config.toml
n_experts = 128
d_expert = 64
activation = "cubed_relu"
router_score = "softmax"
normalize_top_k = true
routed_scale = 1.0
balance_loss = 0.0166
balance_bias = false
vocab_size = 8681
norm_eps = 1e-06
tie_embeddings = false
optimizer = "adamw"
beta1 = 0.9
beta2 = 0.95
seq_len = 1024
Below are experts of layer 2 (counted from 0) of a mixture-of-experts language model. Rows are named router (the router's row for the expert), up (a neuron's input weights, with its number), down (a neuron's output weights, with its number) and show model dimensions 0-127. Each number is 500 + 25 x the weight over its row's rms, rounded and kept within 0 to 999. Numbers have three digits each.
After each expert's rows: a language model's description of what the expert responds to; "comes after" lists some tokens at least twice as common just before its tokens as in all text. This comes from a sample of Wikipedia text that the model never trained on. Tokens count by the router's weight.

# expert 27
router:461470484470510486488476557481525482497469468469484498519514506463472512507497514515530487469514494506544454510501472501483522497498520507504436454540498496498518515519487528518514514500503496538470501533455483481525501472486469526500515505513478512551548458487501556485490459535490534459529518510494521494498531530464480480528523487514529469488506481526503561484479481537499457490507
up0:480496462488512529524541486533491423505477499499535416513549484498515516485526508500544518481504517510522465501511486526515511521477499491548518506427536516475499504511521506517501530509532530540518501532541475491536497494519518509510502539531480493539497502484525476505489475477529478473494479502531511517521491519477475520500535557523493481496486528484507471511486484513486472460535
down0:525493472491499502507519466538429467515538532480453525486514489517467452476516441548492478493510532467499509511580505469488545509511516503511497530498496539549510480495507518525489485517536463500530484498509485472504471448474496479491457515524489503498497537483482450508481511451521501511487487505526504491532534478498493476512477479468497471492521515488494527529512520503487506527527
up1:477455466551470534523490520575529482498478472485492511530506525481453543500503506459524514445456477493497491489496508500487492515484504478538497485509493527535511516480484533482518461483465488498490504522503491502507538514501541485518536503514469519504473503493514523495539533517509482505491530514503476481547497473475552506535514473521460445462524461499514532530504489527520483545502
down1:480490465500484510471493531518498497512489460480497531522514494434464492467513496483496528433486470525476467505560486506463504516493447550457501470497543542525475500501515526514460505501493457511523493502510534500463542441510515504537469507506481483477492495475471504537550507540472501492519506489521484512496488491495537524534510466488487489486514509504458511490491503523495465501461
Description: Word or word-start right after "was/is", e.g. Z-ouhra, cond-itional, plus election-table headers such as Candidate, Turnout, "before election".
comes after: " was", ",", " is", " were", " W", " ("

# expert 55
router:495514492516468492497510475516461529549489487451527507470531535501497472439497514496498514463510498483516487496510454522515482469460500487503503485507494553462529464487512522491555495449492521501515529478477470499524531502492450480494514494513458527472525479520526439524475507477509545481512487480512489503486480493482548471495501538497497514467493488472461495465528510506489477438467
up0:475528512498507471491491481533460524513525494504521512496422476466530461477497504492549530511475477473467456456478452490514525466495526516516543504516534487533530482510513487479516537473524511449536523494484510501494472484522482469491500526564491478527529489470505461510520516518520458511481532512511493530470487503522520468505504501491536537522540489505518494496492491517548470481505
down0:517503502481490468467492490449484533475485558502499493531534485513542515504469538555509501477493545535537526457458478468462519485474489534514529527514516516484501489478528502515543493474494462515477512525466496501492486487525531484494465483478479481473506512541510424489476492467493542528508460463520469503470485522495509485537487485493473512467499479489523492510479463491463503492495
up1:445426488520517491527505469491493481474487465471536534517549476493500515506486476514517511499481497461479507524511548452530482505482517516522494531497537492462525481494488486483538503513500488519517511510471452497480507474484477479496509473540478452504503477500517508450529522510491506492506529519521450501518539534510510510503512488466494530525457525503474496471509519493436561500473
down1:523485474484452535501469507528523486548471476533462493504501496526489485494506540508491518500505456503526540507463470533491463514501471499503491539524527517488519483495557458509511522494557507525536513489488489498499527544569502528536510531456525503505482484474511521502479490510539502496485529539456461528493537524463489512483493528490514493458485506483506539505455500504511479516467
Description: Determiners, mostly the, plus this, that, these and his, after prepositions or sentence openings, such as Before the, of the.
comes after: " of", " in", " to", " for", ".", " with"

# expert 32
router:520482518440519473504497505492540493506509502456509513509501475478522552577488498517483482448472485479504473497512505450490490474538502523482498500474479495508524511516503490513563520481458521554490475538450533534540486487513484529508532480483454471472537482491529559492520490503493488531508516469504487520486494464454481475466492508512494513502486507521507533500539500484490520483503
up4:450485477511488472507492532495491452535496487473493502477483489514492497501525500475485499523525508472487499494495504492496454514487480548501468501489478504501506494445508452563494528485518437497507538486470546530527515531517473544442490473501478496474472483461504477482524520464530540556515494476537475479503476459514514528478493510533498493484515488519491548474448513492513510509506
down4:453519540489461491501496523491520534527554531476486480494506485521503457454498517488500510518485477502479518477527514469502534515462522479486480455494469521468568478512502492481509512475429502543504532505486519484527500500489443528444444497480500467470506538491478493470503523499514505520514450471506490508475471520523496479508482461476492499500509514502489514467495481524490483544525
up5:472510529496494489500551514532533501496498499509496472450515488460493520528503577485501450519485491504486502490507514508467477489490504506492500520481489503521461489473475517464495470503525525542491522523518458462475498453512477526485501522497494474488523432483507533490504450509490477506488536554538530486550451506517479457489528515522466472505472524541528518521479529493493511478492
down5:545485480517533491521523549489505473522515489479500526477536472508476488491497525491505500482474504464501546442523482503498481485499517484520496521496542515503531480522494550525487512449478515495506503544500525523432480497517532548503527555486494514496490485500505524483499490493489478515504497532537526499549519547511468507534485543504537483487470535559505464505528540519476536494509
Description: First letters or opening piece of a word, like f in fishing, h in hurricane, Ill in Illustrator; taxonomy labels Clade, Genus, Species.
comes after: "-", " |", " a", "|", ":", " S"

# expert 53
router:510513527514507491521483493492470432517476527464505511488491450501510485519510462492520525495526497504467478473516518523474557476556494496524466497527497479520526527515477483514534492522503457493520518475514514523468490470488494506494455446452482498472451504489507510498479539516483445498512481541474512492525521497474493511482495533496544522498496495461542455530494480454466456486493
up0:483484500461518528507555510465519482534496518477506490478503491507483515529524474538496513530458533470467469488489498471491516534527508516496476530490506485498497535509538526498553547516518486534452515485451523502502504487475542473531463481509481493494534491542504501475453514511517472545485485500501460502481505448481490491478541516539473533479477498471508496438510527476505487460523
down0:485476476495466482495521522546471466471488481509480472488533524528508454488506533506485519487459549467446504517508463457520508509485490518517507492483467517494528527479515535494524528473540477524495537516465509497492526523508513527534534510479493478467508522524516494459483483471453490540497512483496468487493539469478483506483513538475524541529494511505534509472543477478504503475428
up1:484528494470466486523534478490500482542494530496506573479503505494530532544507489505511497478476519513494473454491537471460500543511530482448472477553509511508512504470462489508497498472504482512488523528526530470522522455467509506493469474485485471566519495509506545479514485533458465504521525496553495508501473512481493502483533524551474519480495517513470472505533484522499507512486
down1:447470529526472510508503532473455527461522499479478491488455495524501513500486513523480506494548550497496482528563542496495564537487523473495504497519490523531510493489477501528511499489515473516506530507519539526548490513484497520546473490517479496498516524483504525506499503466485520522575505505501508466471481492477545542457501520502501527488516475449506479538510492474491465510478
Description: Heading words after == like History and Archives, and infobox field labels such as Born, Occupation, Genre, Country of origin.
comes after: ")", "3", "==", "′", "-", ":"

# expert 6
router:496553543515502508539499500479491464476514489492478455473548535514443496513511518487521525507499529502533532495513500521499489470499518463480464504526500487529525486517480512535551440504455478486538506495458503529513488504569514476469514510534494541458477507492527489498482492530506470524495494451497518494475520510497542512531497498506522473515543533501490492496518478521489451529529
up0:494473531507495521494525483483494503485499463560519532503494495510486541504515485450525528523486546457502470546481477491528477499462516477513517463492502466521482476514496526524491470519449468495497527536484533475487463468488501502548508491490523456491480519523532485449501516507543492492472490494522505471542535516502538505502525478533501475486525499455487505548468453507537525478511
down0:513507521477512544508487492481523532467468514495509483515468498531555497492560490458496504538453468511504465493489492508524470533498530486507444486545493498476498486468483524464480521528478491490479475531498488541493500538511472500523493544453452508467497485484467488514545503507481461531502523502546499525541516486503472503514506465515503498501478484536474496508485493533459492509562
up1:527499508492474467492530473491493507497521471529490486491502452472466468539556508518464530510524448478516489504498471521489473495512450519481491525508534534514482525522513515517526488508462474501484491501506476492529493507471480495476525528512493517478543527488538510504563560524515508502498466509469520551470481493497492505511474562500524465469515514550495458513502484500478475539538
down1:473483544494521530504515487460548464480491494544500528492477447503513496543501498493504490504489501555501467486471495486514473472476504502517485437513450573452532481514506488488512487457493527482497529468494479500504498569516451507487519549522543492491493496481491519494507509502494518531505517487523504546528500511484527476489504466458511475498509472474474488508514525475451502505520
Description: Adjectives right after the, a or at, such as first, main, early, last, largest, latter, and "at most", plus table pipes.
comes after: " at", " ", " the", " with", " was", "ed"

# expert 63
router:557482501506556533498506511524536527488531529460461527483510472484506524487542472494489473479521508535502473502542535502470510496507522519489494468507459453442556451504489482475468493535464467477501481522535493513511500538503472454523486490499505517550484506512482498487456514497525500473519473534511543534483513522533541480494532515478483485513503501502510513489529486521508503534485
up0:493470510509510511509473461514476466475541447501483477464534489476499515508492470506528519493516500506491480487501460513546507482460506491494538547499476481478489517525534506433491507450519478467510527506500481502558472456472531522513476474555503508485490489546499496561522545494509497518458516535509486513525502490496484502466506475490524502493512452477506495513492463497509472452531
down0:458530480468505505501475530484531495479490474491472502539543479492510560557501500493517556516547477499477489493471542514474523559503461468453477527498469490465480504523489466492467494494482497534508506504516515509485470476498476479512477479504455508521535475523461518457502505528512539478495500476512505547479504524513481481527458477491512480512492489545511534508487512517477461491464
up1:480508466491499514479591520504510444487488536508500495481493480509436500506527505485509469497508493517506505496499483504517487515475500527493475497507499432475519506539467509490484483503479488477505490543529499539560505473493461474514490493492514507510489524539509528531507518514518498476460505480482512464495518529491521548485527539517480516531540525558523511546532546530502494512461
down1:482519508512473499486576493511520495517492547507489482496526478579507547463479484514489486525505483488488517499520493520489480518517494471468503474497528474498553505513442501513542540491527556504466484512492501482482523488474502499523486528482537541516512528510498511507524435539459480536485521518536488494494518505470483520466517472506518542512462486522505515497549501489510521532504
Description: The digit 0 inside years and large numbers (2016, 20,000), digits after "2", and pieces like "ib" in mand-ib-les and t-ib-iae.
comes after: "2", "0", "3", " t", " B", ":"

# expert 61
router:471508502488493501492527473504498537489534513490515486511512522549538517454464507479499498473513507528521491459516532505478494510485532500504494504535500533522526515501514479526529491472516495545539529440524473493524530471482504535501508474463476541503477504491535480477486479497536527470500454568469512483486507506473519487511530537485496557522510535494513460476539446457492492517472
up0:505516459522501520516510458551453532484511480478526503516463468445474518479512499507446502493458497498519463484473551491481490490530500520521491496459545476517525464490519463512544535496465480503492472491492517438512483491498473492501503528475494501490525473519542459539518512462508490483520504506488489457524526524472509528469543536506503507511465515463490484496500470518463509522513
down0:494534536461498551506459528483482525544481483497464496540485513541517488502494467483467500534457502515490500473479426492455498508513563499518480504519521480503515502439510501484470482531465517489535514469478492505493522558533535505489507477458493467508450488513488537473464539494489508502474490536484494491472515454532475493501516496476513489508512480490477487493470508500489514518493
up1:530492470495517519520506503480494522557557478506499523541496464470536476481490492513530520498523478520496484530487483493530464468529463493500501494511531493472531479475479497516512468496542467471516511506439475445464509528489491452492490462512504512523490493537505487537531496535510490486468484495509465559540521452483514504493497525537509471471520472500533526516510487486549473505523
down1:496454501471489509447477507496500515476526501496502482518501546504503504481475491472476479505540509442521519457523507533512501506464503500449504435483482511571438521536529524527529508478509510526483495443474554486476464495489504481525518500460517527506489488493482502489500514484537487486526452517481493489510502501548496486454549526510540496491531504484512503524499487485481505520507
Description: Articles the and a after of, in or across, especially before places, plus place-name parts such as Zealand, Jersey, South Wales.
comes after: " of", " in", " to", " on", " for", " by"

# expert 17
router:479469489478497498501478533498551482513516473453509524522532533539493463489493454482474450480529495527460456476485529506452509465498548484522506468512494498481510519465522484503483497508470527510512534551485465524518524522525512516496506513513514534449492502456508468510507514486494519539513494465500528499503476501524490508502509537517508530449456476506512461536501476542461479510533
up0:531478458483502490530504492508500480479504484508490523468567519488492524533548484535497512502522526522488504490503481458506480466518541466483454485494523505497489511483534480547451514498514516544496516470485503510539529528469530520489519537460463525484516474484432460530513504513499484504486485488495547448477475503502496458525460468504484492511512516474511506462494480531531474535505
down0:468476574486488474516479533530483526508510523463523464498524486507497456498514476492520462511489468501478489474528532510487474506458535469494482475493499501492521556504526474521507514450442517503522531495468504512514534478553483479491498470474488475497463486556488489476519503470510483482501497440475541520494496520502517535478499492545536476485544503508496496459484499514465490515506
up1:454499539503505480472505498491478493501539460501466512499463505532493544509503514489468525476499488473479465505496508507507522471489513494453466486515473538508512457516471463552497472516494515472471525541525532518488502479496548494477460514480490525476500546478484485461568458443497511519478521493488482496493518535495538522502485536529505466499523466459448518514511477481503513517509
down1:483513530477495491516523533465498498524525467505500509537509494462472474505478490514486513488472514477491502469499511498473521473509461532488512539540510460515480497555502538509517495472486530522481454515505493492478460504471437499509498526477480499531484521427448539503505503501522500485504515460516529466494481504498482481474517506502472496447517511505483490465480437426478507468511
Description: Byte pieces that begin Chinese or Japanese characters in parentheses; also the preposition of, digits starting years, and word-ending suffixes like sim-ulation.
comes after: " ", " part", " number", " used", "/", "s"

# expert 34
router:512540495492483474487490487532496546503513552492502504496523471514513469504484559460514506483502483534478491473509512554485508480535469499495456500524466506524520482487507487483497482498507493505462506459454509474514482490465524527498468463543494538483479504480435496518474461468533475490528524513495490452506453492538495501459487503457527486492462489519512484456479504487548513510461
up0:543500489535485496516497516524478543528490507502461505541496540488472498459516543471508467520474495511515505482473529484476498444441547507496523500474470500521523496541491527485536449495472465480487473506472554498512509468518494550471511509516490508465533504530493499472460492519536475523529501478489482476512498465520532486470509518520514475515462481519477477470463532509526490534513
down0:502525513485507484456535480522479500487498441499524526506510481515496473470533491497524462523555506492511491473523509466478468483513494513524490460502468448471449501469545485481550505541483485515485506518480442486451492529528544460489498507530513464492496523485506443482525519523491531505508509526466518521498492456487496502509486482503488467532512451495505484504548486525528478504510
up1:525529519511478538512507516513508503518566533478500495513512493469507528529474510490513507487554495518494481509486511514503471472515466518501538449545488473486488509493543535480487521463476477456485504484505495446515498474480472474472495496539452479467527443455473477502517514484517557522515505512496507505498477449507494503461478498490461559480471519532536507484493473512478498492476
down1:511511501498488516475497539459468526475521492478498442453510499555516513507511495481488495456533498487524498510512532501544515482514487531456550497529495506487520492497556532521493522522486448449495491494477516462519507551498457518501516472479512491538491506461493477527513521478527493535481511529472507445500480457459540520504499455491474510510504505498541507512509524457482476490486
Description: Punctuation and separators in lists and tables (commas, semicolons, pipes), articles a and the, and pieces after Ch such as Chry-sler.
comes after: "1", " as", "0", " Ch", " on", " It"